config.toml
num_hidden_layers = 8
hidden_size = 192
n_experts = 192
experts_per_token = 8
d_expert = 64
d_shared_expert = 0
hidden_act = "squared_relu"
moe_layers = [2, 3, 4, 5, 6, 7]
router_score = "sigmoid"
normalize_top_k = true
routed_scale = 1.0
balance_loss = 0.000276
balance_bias = true
router_logit_norm = 1.5
init_std_router = 0.015
lr_router = 0.000491
vocab_size = 16384
norm = "rmsnorm"
norm_eps = 1e-06
tie_word_embeddings = false
optimizer = "adamw"
learning_rate = 0.00233
beta1 = 0.9
beta2 = 0.95
batch_tokens = [65536, 131072, 196608]
max_seq_len = 2048
train_tokens = 434700000
max_steps = 3320
dataset = "wikipedia_en"
Below are experts of layer 3 (counted from 0) of a mixture-of-experts language model. Rows are named router (the router's row for the expert), up (a neuron's input weights, with its number), down (a neuron's output weights, with its number) and show model dimensions 0-191. Each number is 500 + 25 x the weight over its row's rms, rounded and kept within 0 to 999. Numbers have three digits each.
After each expert's rows: a language model's description of what the expert responds to; "gets" lists some tokens that make up at least twice as much of what it gets as of all text. This comes from a sample of Wikipedia text that the model never trained on. Tokens count by the router's weight.

# expert 17
router:519509531492563491529479475458463542542440523489520498513497520508493488536494480494522474498486484445504477540484449503502499498478499512469494499503475487474502449484483484502499520520506473530525453503484530471481491510476479511482493464475519497527520521450524494472478538497494481511536502518522488489477484499518507481497450509505524574463523479500489477509469532514469503491501496520456477486547485511454534493567482509484471509561475496484502481503524538459509507512520500501528497520511457498470526521516524498507506507473465456473485510496489503502584486477499478483
up2:474516494489522526525456504532523526514494490512480534511504473506532533470481499548495502491524495465478474539498480503501538505497519532510463516472507497522546516501479453510479499474469506472521487497509466486510527478504538548473472498481498525474441504505504505479472506490505514527523536546448474467483512521548535527439445501545461492468498527445528524523540474501449527466494488522451503513507477525476539517513507464487485489514508482494522520546480561475486494508515519531490526503475475479494519529511525509527482495491492475503549495522491470472514521525507479498
down2:473482465490515487473484496525525496500507461520463513539528498484489483512480529435504500458541465516473526542511511472513563493531521485498515502476549479543527503519488463492494550472468506482524502512502507511515471479489505473499509517486525510481487502490477488559537507529529465528502503496468483504543470513515506495490498530495527482499490459538524507534488529517490483506534515510504531482497580511471471485511535510519501516461494478444487456502531495480500542534515508479496504496436462451458508485506514512508495532541524483542515486517507537494501505529511548498
up3:516523499450483542490462489462544506517470507494468506432453510550506526513470487544527495511485508486520496528509501485472464512478491526520485497477485513545525494490498508511492460510450540530503499547488478535485500488476483482486471513501517518529475486490472512501503492509502496537497498527483521502540516508509545495464527506504447476541476511486506505475500489514490505438500537501506506458480523506499536516510500487494487492549448545451495479567553468491459509513532505559463520507490533502491512526492500487493511498482503524431477473501517464495529502512475506513
down3:472487491523489498430529494474480477466495485495499512489513482529440508502488486510522522519504482516492521495508540463497475531516452510473524534484507474500485525469554521523504504488494527523484498511505535534480515474525491516516425463525486502471456501492462536485481536433490482438470489472470501489533498506520535516465489502489503436531504510517470539484509511476497445467472511467518547472528513499548495537495496473502561502504504498465530517514512501513477510533503518466506542543487519494494500489492477490470519530489538516491538496479519487520476505504482512508
up4:522493507512534542455538526491514503492490512535442495484504492541448522520535496454484502474490516488530531498491499512451529514483528499523508508482448519564502464514509451492461506452515490487500513509476451514511477466500525505502441499448512464479523496505519483509519510527488516517507516548550532518504483476496454542485485509497507517500491508493456530524498495481479490529514495497509457514501497523487479504542529553513492470535486479512518513478456525485466520512517520515511535517502474530506500502518582495459494503487495531469521476502498509470483500496536447507
down4:530485490498500471481489558526473517508503479527488513518483547493480471533508454494506510531505496521485511498536525525494497484485523520509495523475475491494411539469533472522527474467467486508498462493515505476470525488497516515493507496530458514514550493489515490467531499527523477485535477502492544492494439526557548446476456475517486472524514507528489476499521490497475494468526503483491493488507499522488518502529522502504470472461557559497453559479484521482511483505439493487518510466497485532479523503466525482510505485471507486484513495484503522459493474546483499515
What it handles: First word of a new sentence after a period, mostly connectives and prepositions such as In, However, When, After, During, Like.
gets: ".", " The", " In", "The", "In", "s."

# expert 50
router:484545532473533527493474529521509447478462489501480501514468478546478495516527491507509472536507499526487519507494487532546482536534481510526495509513453467506509491509523525528519528523473480520449510506542532488520526513493494535507529488526470523499489489496499474536524452506500506508503492444475464467487493510539578510455488528475489514494517509488505534478514476525532521547538511501558495479504471536487522493457488495535471506489457545522502504521564475492512482525493510514493509509476505529504503470511542528469482523520462454528506514485496488522499488463474531508
up0:533542538476446505494514476508486499494491503555500501470512511562473527530494495483519496556491473507533514497457498500518503494490478491531528483510499493527484469495486490526458571499485455516492513506517524492492484527534525555507558505490476463462533491495470505472497489503514458499531485497492468530499482499520449489504519504519540488482502495515505453480508516541505495520483527510468478473501476503488471491535495482548543458508465488478509492503489519476525463492478539477518482507477497543566533483485495482553517516503495475521480521496454480475492498440478464509
down0:486507516491519481486493480508450494519544534502466505530519530494503486496477532542507486521472472516500534524503526525532514540497509492491489520500466521530497534525520485492491492484475493485453489498461513482470499496509474486502485484522474522477549518485514481475564509494542468514506489494498501445490482475513476529541525471507494529439528525562484455502496517450501506500518485506467464516534482472471469474511536477495511512462488523520492479445509498570523488491478466471490481482527503495511473482499463465496495479470508500535531462540495478469482483444541454495
up1:515468514448457514493498506514488501500460466522490508484491450549519525530511475471479543527453492516493518491493529488468488469528500532499460509467491506475502506532479476482473501487484469507481546508531552437491467469504556515480535495509450498520484495480500463505501516509497535485525520453478516495508518528524508479488465510497505474523478498511483498474501454537497491556531482513522492535523498514493561522508520491499471491519532508473509510479525506476494506558536565543480498517441467501516511513502516509489463470534510486507488470473487522530511482526462495486
down1:503500537484520511499525507469553499494516486525495497490474515467485498525519475477487443545516530532505512527471486501469461492530501490502517508499495524485516508473542489513508508519503489530461488461506492496497514527518500450496523487486534535506486507512521536517497483449490484515518487500437473449522481465479486473550489459488505486487528421476517515509471466491515494471460466481534506557474452488513474512487490525458496516501515472505530534498530523540548489466549538531510474459537514517516498496527502486551487523474501496511548509503492469506500502477516529466
up2:488495481489525539514461506524459515482498500486472504498485481505486517505512514500529507513505530494464492532511489511523526486476546526549447518529528518512520522495518458488513483532459467484505498468515471486542511520479512504450468508493520504469460529497475500527465490492529467538501501526482468505505489482486530510480464515525538491490524527479492517524519466510485551477497480473470496480513483536470522523475464469498483482500504557478557511533496503485492525531496500486475516536486471504546501528581535494526442494495491437480557497480459469517528494533505511503
down2:510519477484516479490465483499513480503516549483453467496503494531476515502460534418519487529519504528486525532484458498508535508516509504481550510540497511503498535516510515477491515528497531469487491495504529466533475492478477518475474478534509487459512546509466490522506532514517483504509506513484527506487466513562514494508489461483500462526476473502528503481493533524512446510529496504520526494500554528487495515533536499491550586496491470445514478479486485509506542494500463482512520485506485488469503489523529515444541512543490527511519484502497524455502525481523506459
What it handles: Years and year-range ends with colons in footballer career lists (2010–2011:), "by:", "Released:", "Country:", and "of" after nouns.
gets: " by", " of", ":", ",", " by:", " against"

# expert 53
router:517468499517456522458484505531527459449555510529475510568499496482527534521494468447509533508534520472509481502548470512472523462539524500503485458526453533500457501502507460504507536551492519506534513479501495532498490524525493477512524518497548463510532499474501506539538516473491477501479490490468483486470499482524537464500503503467514487513479530525513498515534488522497549463484480484490512508498513509483491471496481528484487452519522543511499504536453472482492510498492459560508470518484501497498497477500448481489491525473482466523529514488510499532496483483461538501
up2:468475498512520483501482496549488551479525451493485555487518481495496567510497492518534506505536509474495458537510509520516532502511518504511489514491485550486538477489502431541497482474455477493505476458480460487521522504487519528485492500497509500493500507487479475504485494486515482545485494518488489468497516480510540493491472503525507498448536524468526494529520494511448529497492475467436528490479472487470534499496496491465487471477526523511556531507483565515507531495536521498472502492501469482518506538522488513522452504499479443491555507453491490494522506539519534505
down2:465494466475541493500483466524551463504495508540439476507507483486482515517484517438510517499503434547474503544490465472497487488535501472517546505518506515494517514506473490504512492524482487471479480521492559474526519495462501498533510508499512534499463499513500544511512515478514514554499530506483510508513486477552519508506480420480496433534471500526524519495472511480491438544522485516505541490456535498498499511486521481501508572498480499503475466481492532511485530509469508509506465507478483494471487515514487486471499516511472507492487501473478528470470471524510474481
up3:515520499484450511518460466482518487503454516490491510466476515550509558516484477517519519514489498495507489515525520467465469542434499555525485490494543524548515495503489503518498502515440537498506518531504475476508524497488491484521489531490498540479494507461495509506515479504535502535488500502512517502523509506492559501469552516498474472527488530494503504500495490514473508535481557486528488488483529485475531522521534496505500530526448549475496474559527499521479512538543491538453512495526561503496512493482497462475513480511524520466454476457515494497535487529496514515
down3:526497498522485485460490505502488476482468456502511486507507468505501504471499458476542514475540496462508513484493526503547431525472514530478502528519545482470470483504528527542489507497488513472499489486517506480489483496485471463494488488535508508492482493511509524514498509421502516489525492465438524481508513505523509510506461516532484426475491452507478554456520470556536465511480524490508559507493503486513514510540471501473478491525512500445519486483493527496468482521504537470515550496503541507453499475475491510487524484507501548527466533511530528506491513517501490490
up4:543521542500541507472547523496501501455538472537467554507543514512478543518508471500459538456508520522518516457499515508516505536517558496483504511458476511508501466512517439529476513505500505483503484491501447518502480522551498509505498510432526456497493460491498505506506489505460523473505484522547505510501495483502433537502514450495494493471525518503511461527502551481478493489476507503513470513489497482482497505526526517505489449502490477554478549519506492488455500527523510507523554519477494504518473499479524495480465527497493543492524501525490498506465505487499475510
down4:538529521465508529506492526561499487460509474512463505519499506491502523502515466505454516511505504525457495453509523509536502503487527536497507524483486503507495468477489491476543494517511461523525464488525496517493537489487548521488513493513490518475529492497522445478529483472489518485496501483517511534486463477526486470455511457482521473516457466547478493526533494467459458528449510457465494472516489472498496482539500459521485462520525548544481558475492493520506478475488504503517507455532537480482519538473526447472477464487521515505520461493504500508499521503522533505
What it handles: Past participles and prepositions after was, is, been, be in passive clauses, such as used, named, appointed, introduced, on.
gets: " on", " as", "ed", " (", " been", " be"

# expert 60
router:559481474468496483459475539527492465498481516508499565475499509504502521484531511498478490474505500519520493569474503489529512524465493557524488484526464460510554484495483487461499503449479488496506517498497465536513511467454543478445536519502522486464486514531492471508496535493528454459522520490516522522481529511554507520470479524516493477496471552480508510530479514515469531511472496497540466500475479517494450491505535465479566514528512484505493513518476493533510514498478551526505498527491506481491529520491495515465457488511498483496529521523496506486495478518474515507
up3:497493496456506504482473483483511485515524509479482491464429491520486560520488515520502528543504510484499515549509499489485469531494514510525490496520522499559553521493500511510497463553441517507491503513492452481498471508509482523477482535495505510503506513493459497498491487505532469530534471506517516467533560492536547495501506488510466475537476550476500506487507485512465502504458559449504497484458497496460510506522485505499504527559486555484531484548535500530495527561494518506460499513488527518503515519492480529506487489496520522468483492520506492529535502523465518538
down3:521517478534486511510483512492521491485502470518475482478539478517453522506497489472478558506506458506531521518478491508480441521505472505500481544504494465512501493477501526510491512533448475479508448524506524515492537511523494486510489471491495497476516490499497536492521525346475515511541494479489516492500501531518489492458459463522468440485547527515493527457513472538511458499494487498513493503477505479500501496496478530506528488492524507476522518506497512506483480472510524474490510506495558503502514501457472486463506476491523496535528534491497483490485531516509502471
up4:509480511477574542436525525505498487477507476506448526486514502513439509513522479504488503492529488504546517485502530470507497532429528543495495475484463517537552443496506464505465474473492468503522498469483495545477519497501509526489474509445564471490514486503524481487479527517496503488514501524536526522523463484495460529474532502481502495484495532468491499499471503486462475502526495509531469502494475555476491500531527526508486472539467475524487523508482508469495488479499514517494552515481511521488487539517502477484486498476487560487520497510488512475513483499505447501
down4:500517506454520502502521513569547511474492498445481527488516528492471515506473463490489491497548511555499532503531450447469507513503518531478487517516453486466483487505485516515508526486459471533522493506523512517490509530512516502473503510510509557526479532494556483519503486525498499498523465484521538520475445484553506462455492475466498487501517500523532528519519511482500518529508527496469448502510493474513507533531503444473515501488496541521490549512456511504471472491482540503500496482527527499480492543469473474490504533520526510482511503510503462492497453537517535504
up5:468472579473507472487510505511492508498507514506485556472513546504489530524533508479452545508506466492484491490498488565474486461542513477543459524464463497497498508461536500521479520494510467472520465503480526514506551477491499475505512500515514502499517483504471503489511525467470486498543486477487515504504540516470508482482540477539531506523514543500491500499530501504496471489511501489496503533556454545519533532522495533479526490498469506495507483509473540497473482505494506502474567495492504550522500528526461468507441497451496520496483501482518466496544479505522512537
down5:495517527475530522474506562496488506503535564476511514520512506483519525518517505527516486510496556480492487489523526447529496508510506468469463485480465482487497545502500533503505497485519467521552490529520509478511488473509533529486503458466500510533539504480513523482474496377527461533505506513492518478471511528541512538499540493481505541484507511519478498499530510477523538498492552523485499501498493494526463511486493512511491505496490528490498486517550505517498490477505464478510467478537520454503545536496492494507473498545450473503509512458502489491525536488484478521
What it handles: Bullet dashes starting See also lists, to after due/subject, sentence-opening After or Following, and initial capital pieces like D, L.
gets: " D", " of", "-", " to", " after", " L"

# expert 23
router:467488475542519512465498447509502522498476518528480488480507511481511528532470471489487507514459482496488534547497510503475501501547543493477442538511491527527501534479479478500478510477491474508496511493464524516506504489520495478487476495506483524439522493467467517521482488495470438489525522529478545507531497486522476510464533484496492481516459529505503510498505508496468502516537520513528528514506464506534490491537475464459551530530493522522465493519528496515531515505532463491523537511456491482500550542515555492456515516456490525523530512469466477462450536490518508503
up0:489499519511451528528522478515491502493542473536511485489516494496481554546511514478510526540459476505508511527493513501510507530516501494508539480506511523542456498468499493532494565503480478493493467477499513491478498566534495514470513499490489446499491522517472531476526507491543428456505512495495473484478471477535490479460517529512522479489479491526471434480437519487494523518445524508495479498490494484496479503524495505541511477528508519482507510524453480508512433499483501494491519467501494503561496512494487479512498490474455492502497495510439534492476478489496448475
down0:497529484494470503500555531518455505508451529548443526517481505493502510461533534507506469520449472508507510525528486514488519509484497520443513520432484517511499468586511552543503501517457506494465486484486533453511512488493450496495507477518491495462542545479492483510508516494538498503493507466499511477504507512499480506490539472513505504480515535551537473531518497519518507496498479488506522535507479490527482479477513484518495481512476526501510512485488509540510483511526455469501524489520526493558489516519535481524506479493459512528527482557475516484457467484510487511
up1:504454492480497513462550473518478520500453523507460513485468473535508472473496506513506518528475480471495484472537514484457511530499485556489517510493503521492535506539498448507519513478520503487483559514522494474488522483508538540487533497530503483503465484493499462503488494522493483429543504490481514486494502496565515464477488514509496490526451486502505491488489506524496489517528523495512512559534501477542501505480488486476505490533527535471490442506506496488471493567544579508513512536444492505498524498489536520483476508489486498488503484511490499499488497505475476432
down1:452502499496512455509451490525492507455475499524507506524496513527509523541528475492523425508506503470492467476525468466423464500479522471504503498456553478491493505494500506524506469508485485508497533520505524468488525472523475519486488529499465510537542508517468514500505466500523494476490502456479477525479485475492480495461472493484506548482512493468474516504503527527522506449451518505487467539463439493534432512507530508489467468521511527489506528516541496473539513500509534501478477518495521522494540526515498510488493534500522474524476495544473497534502505494526519471
up2:492478461495539551490492465542484525504539482512468489458493510511497561496476490543545481468487500481475507523486495521495519470501518550543457475498513522519521503521519432515490493479471468489511489481479476491499511495480531522481483502505511535473474520484505476508460480489521438520542525507488464480493529492498505514470499523519484489506551528490525527518522486499409529540488481507488475467481490508501531485508502477489535476504526479507556473514488529504521548524508512493516516521489437496507496496520491511537446529514455481501546487495510497504496535523508497519
down2:449440486481552514471453477521515500490498516546488501463488505534504513515469526487490494538513441498466482538548469466498538462500484478515503517474476481502500536500485497504534500498466463473490512521511490462528536501453497497483518515520505495485484497522502500504487479528484467515516511501493523526497479468556523499449522444540508471528475537507529558509498511484471459489501491506518513475508536544497512491508517488486502524497498493497550455519518535501501549468467534517489453509490463506486509465511466525512489545538493523485491501483496508449458525507515517478
What it handles: Possessive 's and possessive pronouns its, his, their, her after prepositions, plus country codes like ESP, ITA in racing results.
gets: "'s", " his", " with", " as", " its", " their"

# expert 13
router:495504509508470502491507503500495494498457536512498544530539542470516472527495480447491521487450481470469515503500507495536530462550495538535481468491454500468457510489532477443541525516522526480531480483477527495506473521499470478525510529463520476471485484501499496489505518525484496489511520446499491513516482498575459480484491435500506515493497508463490527500490473473475449469511500477530541504556489510549522488490505545512549517500496522482489475486482519521502497504480488477513482519483523478486488473444477491514503487463466531543503467490478508480491519519482467521
up0:506546503478479498486529443503488494497524479547502470505486525533508523499503521482559491555466502481529529498492505503499532479506494473556548492500485476515493493494494492541480553521487487535488481496508532474483479524504527526464532503502500462469527491504464505473490515508527452448506543482497491524499524497539457493485508511497556481526502510530468466498463503481517510525472568495475465473495494502487486509520505501557544433540502519454515507502469494519512456507477529485510514504509498529534502474511499466515495492473507516501511507525462470521482495503493436464
down0:522518510478436509541522495475486516491500531513466533532507533515491497466509551507527519500483441512525518486478525515515454535498502541501479514478461533516497498522473533483470526477484524515421494530463517526522507485467488464479535474498465482451518513482506483466492510494477509506488538489499513495492522534522455491512559484502492521521513536531491456548493492510479495513508472519520507517501486455479500481487480500525496481516499514522522496460513520546528487482538459471500544510540514517549483490545500471496499461485481532523496493514504473501470474482541454503
up1:519484528472480515456512501508497509498468493531446528504475482567507508473486529477527549490475497505492487474506509470458531483495487521479477485468455528495511510515478507485490527503483473488502511522547478469481467493498546494477514492515472502507514502504518480506480505532466516473543507489475512470509543539525504467470497491490499483544472523494504495487477484513454474548494482531502536553512502522519544507504507489474510525535545494494514499473538477448476481547538558497496514551452478509500516531495526453479444463466542516481515488487488498535483494531471477499
down1:475469510528479489500550528517544513502507508504557456484510515492518490498505474530482424521527517514538461551515472501493473506504506469487545501473469489456501487480517489536555509482499460509509488456515504495515506489518489490531483493526455508474488493531480502470488475479523499451473506472485496460501497471465469506536501480488472553491501456436511503519497511499510483511510541504486519546493458526547491464482475511475495517496524509489507503512544510504495473495504541500515528502498474490479491536529488487476524516460501491528516547529500477543516538502566522470
up2:507468468523543547500478474513488482494537472508496517486510504491499539518496529534492521515534509511455459515480496524498559523487528483533444465515494538503526506499505446508477480480448490493498460505490463501546509538483530537452487488521489458475448508510498502492430503500517478527529498513468470499500502470519510510488454465522493498473518533464493496520543478483447520512487498513469487483470446505482530518509488498504494479513492499505540539484511525494496499487503499520496520519495478497492491537548521454508458522538459475493550499516469499475497532548516499512
down2:455471467476554490472473539491512496489538501527489507490531521520508542531485539456512501504539422519471493544509467451481552521547506513506527526455491513529526512508475468514495521518469452489452484532517520491541491521440520491497479478501505510479521505505495482484462528512507511548504514496504519517534455475499516480498464472465504479526498517528521517530452522503486487521540501490533543477497504517493474496468491513527513516520505517437487442477547479486492506490506472490484500545493482495506494487514503492488505486516510533461497510494470515458474522488508495513
What it handles: Pipe separators in award, filmography and results tables, and title words like World, National, International, Ex, des, La.
gets: " |", " in", " a", " on", ";", " World"

# expert 15
router:518475488494454569525492493541512488512475483469495537488486468506505553481521506489480556481492447493534445523500505457513513507476522474536499490544448531483483493492497487480491505454476502494497539521478501464570507488512543498524529511512525581530475476503532499509536501505490454540494442505520506497521471498529517487490487519494539497522498518499483518498520480522473489491486512499509501485502531511528512471450512497529525505476541486527498517504557481505512514510489525515455519523466473530486520512491511520508530521475474492458477523549503517470486483516515510495
up0:513521516500465508525514452491525502496502510535477486494495526511526540493505495460524525552460488520515500518481503514534505460531489505537533540526502551561479460496514504525496539477477482487492522495513480501441499570530504522500531522483490488478541484515462557472528495486518428504523496532501458505511472504536449481481542502506515496484513495506488435495488514505508534540456497495459495504526486490486469502506509503534514503509466492476517507527456494518490472478500503514476518509478485497568510521491527499490527529482472489474486505491450489498482463471486458496
down0:519560480465483503508501462500446528528520544489433530510476523519505485471514530553485504504472509538514511536473501515516491507507487525502471490482470507509488504515473513479488528461491497507475514469521495475480517495489490469494502537506448499472471509502504476447538493489522511494475515480474493505538541510470452523479508455523513510490540524552516490512494506490506511500493482518461531521532474449484523471531509474496503496452500508572524479476500524494484446461515493466508545516488492460492479487557492488553509451478488524484508520488484512482472527471509486479
up1:540443502426509529490507480492508498506505483535441541486508465522500486487499511511490544513474507473478504494517502517475512531504494532475470504481481497503522516496480479492488522499469495520492506512502522474480481503489523528470537490516471461511482530496509449507489500531489484454524482466511515465501528550564514461477489480518507478524451526492510460479483478555451483542499478509483471551528503501482509511503510496493478499544547522472534480484518497486496504544538546511483524529458446490486514523494509491486465474487527499479519480535534504530528455535476480483
down1:487484515519535482539521500514524470503468484472544461517495520510484489527556478524501407526518516507550494519500452496463450540510511483488526494508496467483545474501496511522497514517505472503502489494518480490489526522525486478563455479494486509501545500535515494500488519401492470471487487511469501525497463509482475503497484469497502519464496472476496503500481500484530504468487526524470521505450488542516487489497499491479508516506485505502524539507501488476527470481522567530528503506482512501470538541556503517475526521479536492526485499499534508529512510506531519482
up2:510496461494520537492486467549482537496512472506501533472522498501533571511514506537555528468552491495492450531495511493502556475488539508519469503518515536499511485504481425514499487497458465479530471475509457463536507507493529518475508493490506539462469493484504520485474500505536518558499509510488476474515513487493542490515488498523524498476539507449522516520527509531450523509491466478433511480490481499487511501500489501509485479510513521501518482516471541499505519532488550498479504489494442501512510503517525484511457529493490465464523492456459506492494507532514518511
down2:473486472471521465489516469525526503523524499508475518526526509501463505533518509402505517509559437527473491555470516451504548500477526465502515500483493517491500542489493488469506502527504499480509528500491537478512470504480507492528512494538490544497459485520482481492514474549497483507504501490505513473547455495551499475483447469525512446546513530504526485488491514500481507515530475471514527480525551495500493490500537491467528533476510489469473509476478531518457524497464494509514497481480479476488516497542501543478504508514497501523472537519487525451485503507524482508
What it handles: Function words linking phrases, such as of, or, during, from, as, and field labels like "Date of birth:", often in war or list text.
gets: " of", " or", " (", " that", " during", " S"

# expert 51
router:496495509504522510508519488494456494483480505490560488494487495489526497504480442520505517472515503463470493556467491489558478544456527497504482477492470505532487537493459504482444499515514462512468494495525481438507501475473524489470490512485459494487498479498502488500465517538452515544515484472474504530518525514515503502537525495465511519503485498519491465467537485497480498502495481524465544480531515479528526516446426532519476478522496478522502466535493549516530494472507478529496512522480466533506514473473481517510514478535468457483527519517481490539479512489502481448
up0:506522511458462510487488468506499465492510534536488494475487532499495553505524501476530503550460497504503524518475499497498493513477525476519549524503518537554497508458489511530468559500465483518506492494509520475481483546543523495489547543495490473463520510511458525488491481504523458461517538509499494502510484510540464503509538514505534506507489495544485453493507502482490510495467542516484444480483486512490451514516505457544495472522489509489524506507466499518507446503498499486505531517504504515576504499485511511541496486514456515497513507521447483518471471475483427491
down0:519509514504492463526482520477451529514509534564464516516473520469498467472531523490513481523484513520511502526483506488467486534469507521491506531498465507523508509509516471525470509467446461486460475486475547483493476489503477475467478510462528483461536488508488504471531512500507494511518516445484489476501496522524450523479533488534503498504502517531528453544500493483470513495502515517492463522472466496465519494493506452531496495511483495509518499466480498521529478515515455459482500497540543481565501517502465487531508466462471506580534479512500477524476522506527484464
up1:543456514443460510470501492486462552525531471528481512490502458551519507500526504510495538503490478490467498465508532481473497512503493509473468499465468515489512486541481519502467502505475489503495538493499539466498485482505530522495523506512465454502537496483488467516498515520503498474571537502518506456507529497559484486492510540494499478539457530512510477490498472530491478551501501508531489573502497485510534501470510497482473470528563501495510487486525490477481507554522532530503498537444466500496543511487496498518459452507539522490489488517497519531488521508498491490
down1:513484461491481531535520498442505493548481515483523493533477520496519491511516489525487455506513506493566471519509435495455463522534503537494523499504481460462521500494508516511474491464508471493542482520507477448548530531509495511483493462507495529501493471499482499503494484433566485473512481524462474513516500472488490479515471474486501556512504456477536495493493500534515510501477529531488514546473460461565507496523487484479493537499508492527522493521498500530477492535499543502499495470492528529475522530529496517504533529469479513492504544500483513546515511510527526486
up2:475478468503533551492477492565481542486515485481489541490496488494489523512506502561497503480489506486460486513483451506494543514489548525528447493469473506519496472506485461519479511490472480493531462488505478485494543518461540542494497488511502530491487520499467517526472493498530495552491494511486460518507504484495545503465469518512489508490532542452508491514529481497437525510481484503437486504479484508486521514508474464483499469523537523499525526505459525484505520515496537497516542508504440511530486543526491508538439503531478471490533513485483483500486523541495526517
down2:475474490482540515480504448515517510512521511561433462475513467541511511545501537468486487541540432532493520521487507492519555477491492482467543472479484502491485493526514485500532464525479520479511493500494542462517502511456527531507522481541523503480507498517514533504491513521499500505492491484506486509506466517547529506477463447558498512527462494523529489514496527496475489509532493518532496502505477490480504487504528483507511549476476507468536473517509512476507539519485500511497497474471447526455531517527486531474502516529497494519462510487460516448466529493516481474
What it handles: The articles a and an after verbs or "evidence of", and sentence-final periods before a new sentence or line.
gets: " a", " an", ".", " that", " A", ")."

# expert 21
router:479505513501532514488494501520499465462517502471502493493478524471513465480528484492545482480515422461521514521494493566501518542501506503519465520537532525469467499503491517521507506538516544545524489459511495516538465539484501532531504515536454519495502493476505490481526505493466479508541474471548517522507486489477508486508518509527487509516510455480496522419517512486450482503563486460518524472497485469511481532464495541479538472527539463497519486538487489520480499478504502487455473488529492497493519487554515492541502501492485472537485497482520496459493493483502509494
up3:481511507477480498494485479466530487523482478469468498447487497555496554523484504503528506490481521486496506523498482459467464526483509536531483509503547547536535477481509494521516473501465488506506523566485480498491508495494453515528458525481502512520508488466448536524503493499502494512505484487514508481543508530501563465499534526495476477536513513502518466466487518518512506503511557469529505512491513495464556521506500522489487509556422505476504462514519463499446498528531475511458522515516505512500494512517517504503515506473532533468463494459541488526519471506474516491
down3:513501479505507513485527479436479497439491523479475482477516494519459487494498490474482526465520495478532535471503478492494408537521488508514495481509540482484482497461476513532508510528500519509489501466478557489496516467487473491490498522464499474452522473519505549523508513442474461460512517495506537509532545553528521511492501463490500461532491555508439539491469496482520500473472496518485561499517462528466506500500488501486487470505544503513491512488511519493463506515496481457522539490494502478503516510504519494448485527461495496502530485477527497520478488501472493485
up4:537540495514567525432554511475495505461525467516439546475530495530435511503539500486449531476540507482535510452478514509482517484474516520501500479476463507530518439495494477524459520494512505460489497475482490520502468495501520512499475494465535467482511502496510496496497513524478514477544538502549511505486492481497453518506500477496503515465492492494504497532503512478483474492505524491523480504509478507550485513537537513485491466512493486515524512469496514473479528493530527503498522491493455524519472525497533504494494513483545538505544503530494538488518462468546462488
down4:540493507505524469556477485521507510475538479467509516529481506508511481526472505458460476501533514528460515468545462501448498506495544529493475520437494468490508474499501573453504506497466478512504514505511487484490509507480535506429500499494537489505468511489502499477493502510515455507514481449534507495481480512524535475476499431500510463459486453555521496527520503518488524518482510486477504479535490493509509517518511473508496500492534535540483565520501493517516508504443472474528524462515496507512491560509489511510497506488474493463520502474493504492515484484519462501
up5:480463526508517457500521492531510521494528482492474534494517513516481517530503523475459535509514442520515519491542506562529493500524525473483479531502471531496553519476520486501464519503540472509512508510477515501544550507495492468506525505491530529484498518500484510490533530487465513511515462467525525509501508530478527452473534528555502501534516514499505488512546530501481500485544523456527500497528481547503520520497501552464512526494485512501495475458484540491493463489552470489485519516506487524541505520540471468532464494483506482517522498490541475505570462473508509519
down5:503562495481502499513501503476486495495487528468519511523491525494524498527526505475487497513502520492557516498493512491514449489499514480462508510483454484475504508518485523489499528500487475547495504470508495484511506494485519492538521469486507505561528525468508516473507503357525505515481509513528498524462492540531476466502510478498469525505530502480480519503512503499503488510516457548522524465512500468485521546490481548531485517524511502500449520515535521485505510460470493520532451511518492456477562496484498516488497520555474513501497519502473519524510534500474531504
What it handles: Pipe separators between cells in sports, election and results tables, plus sentence-final punctuation and "is" after a birth-date parenthesis.
gets: " |", " –", " -", ";", " is", " ("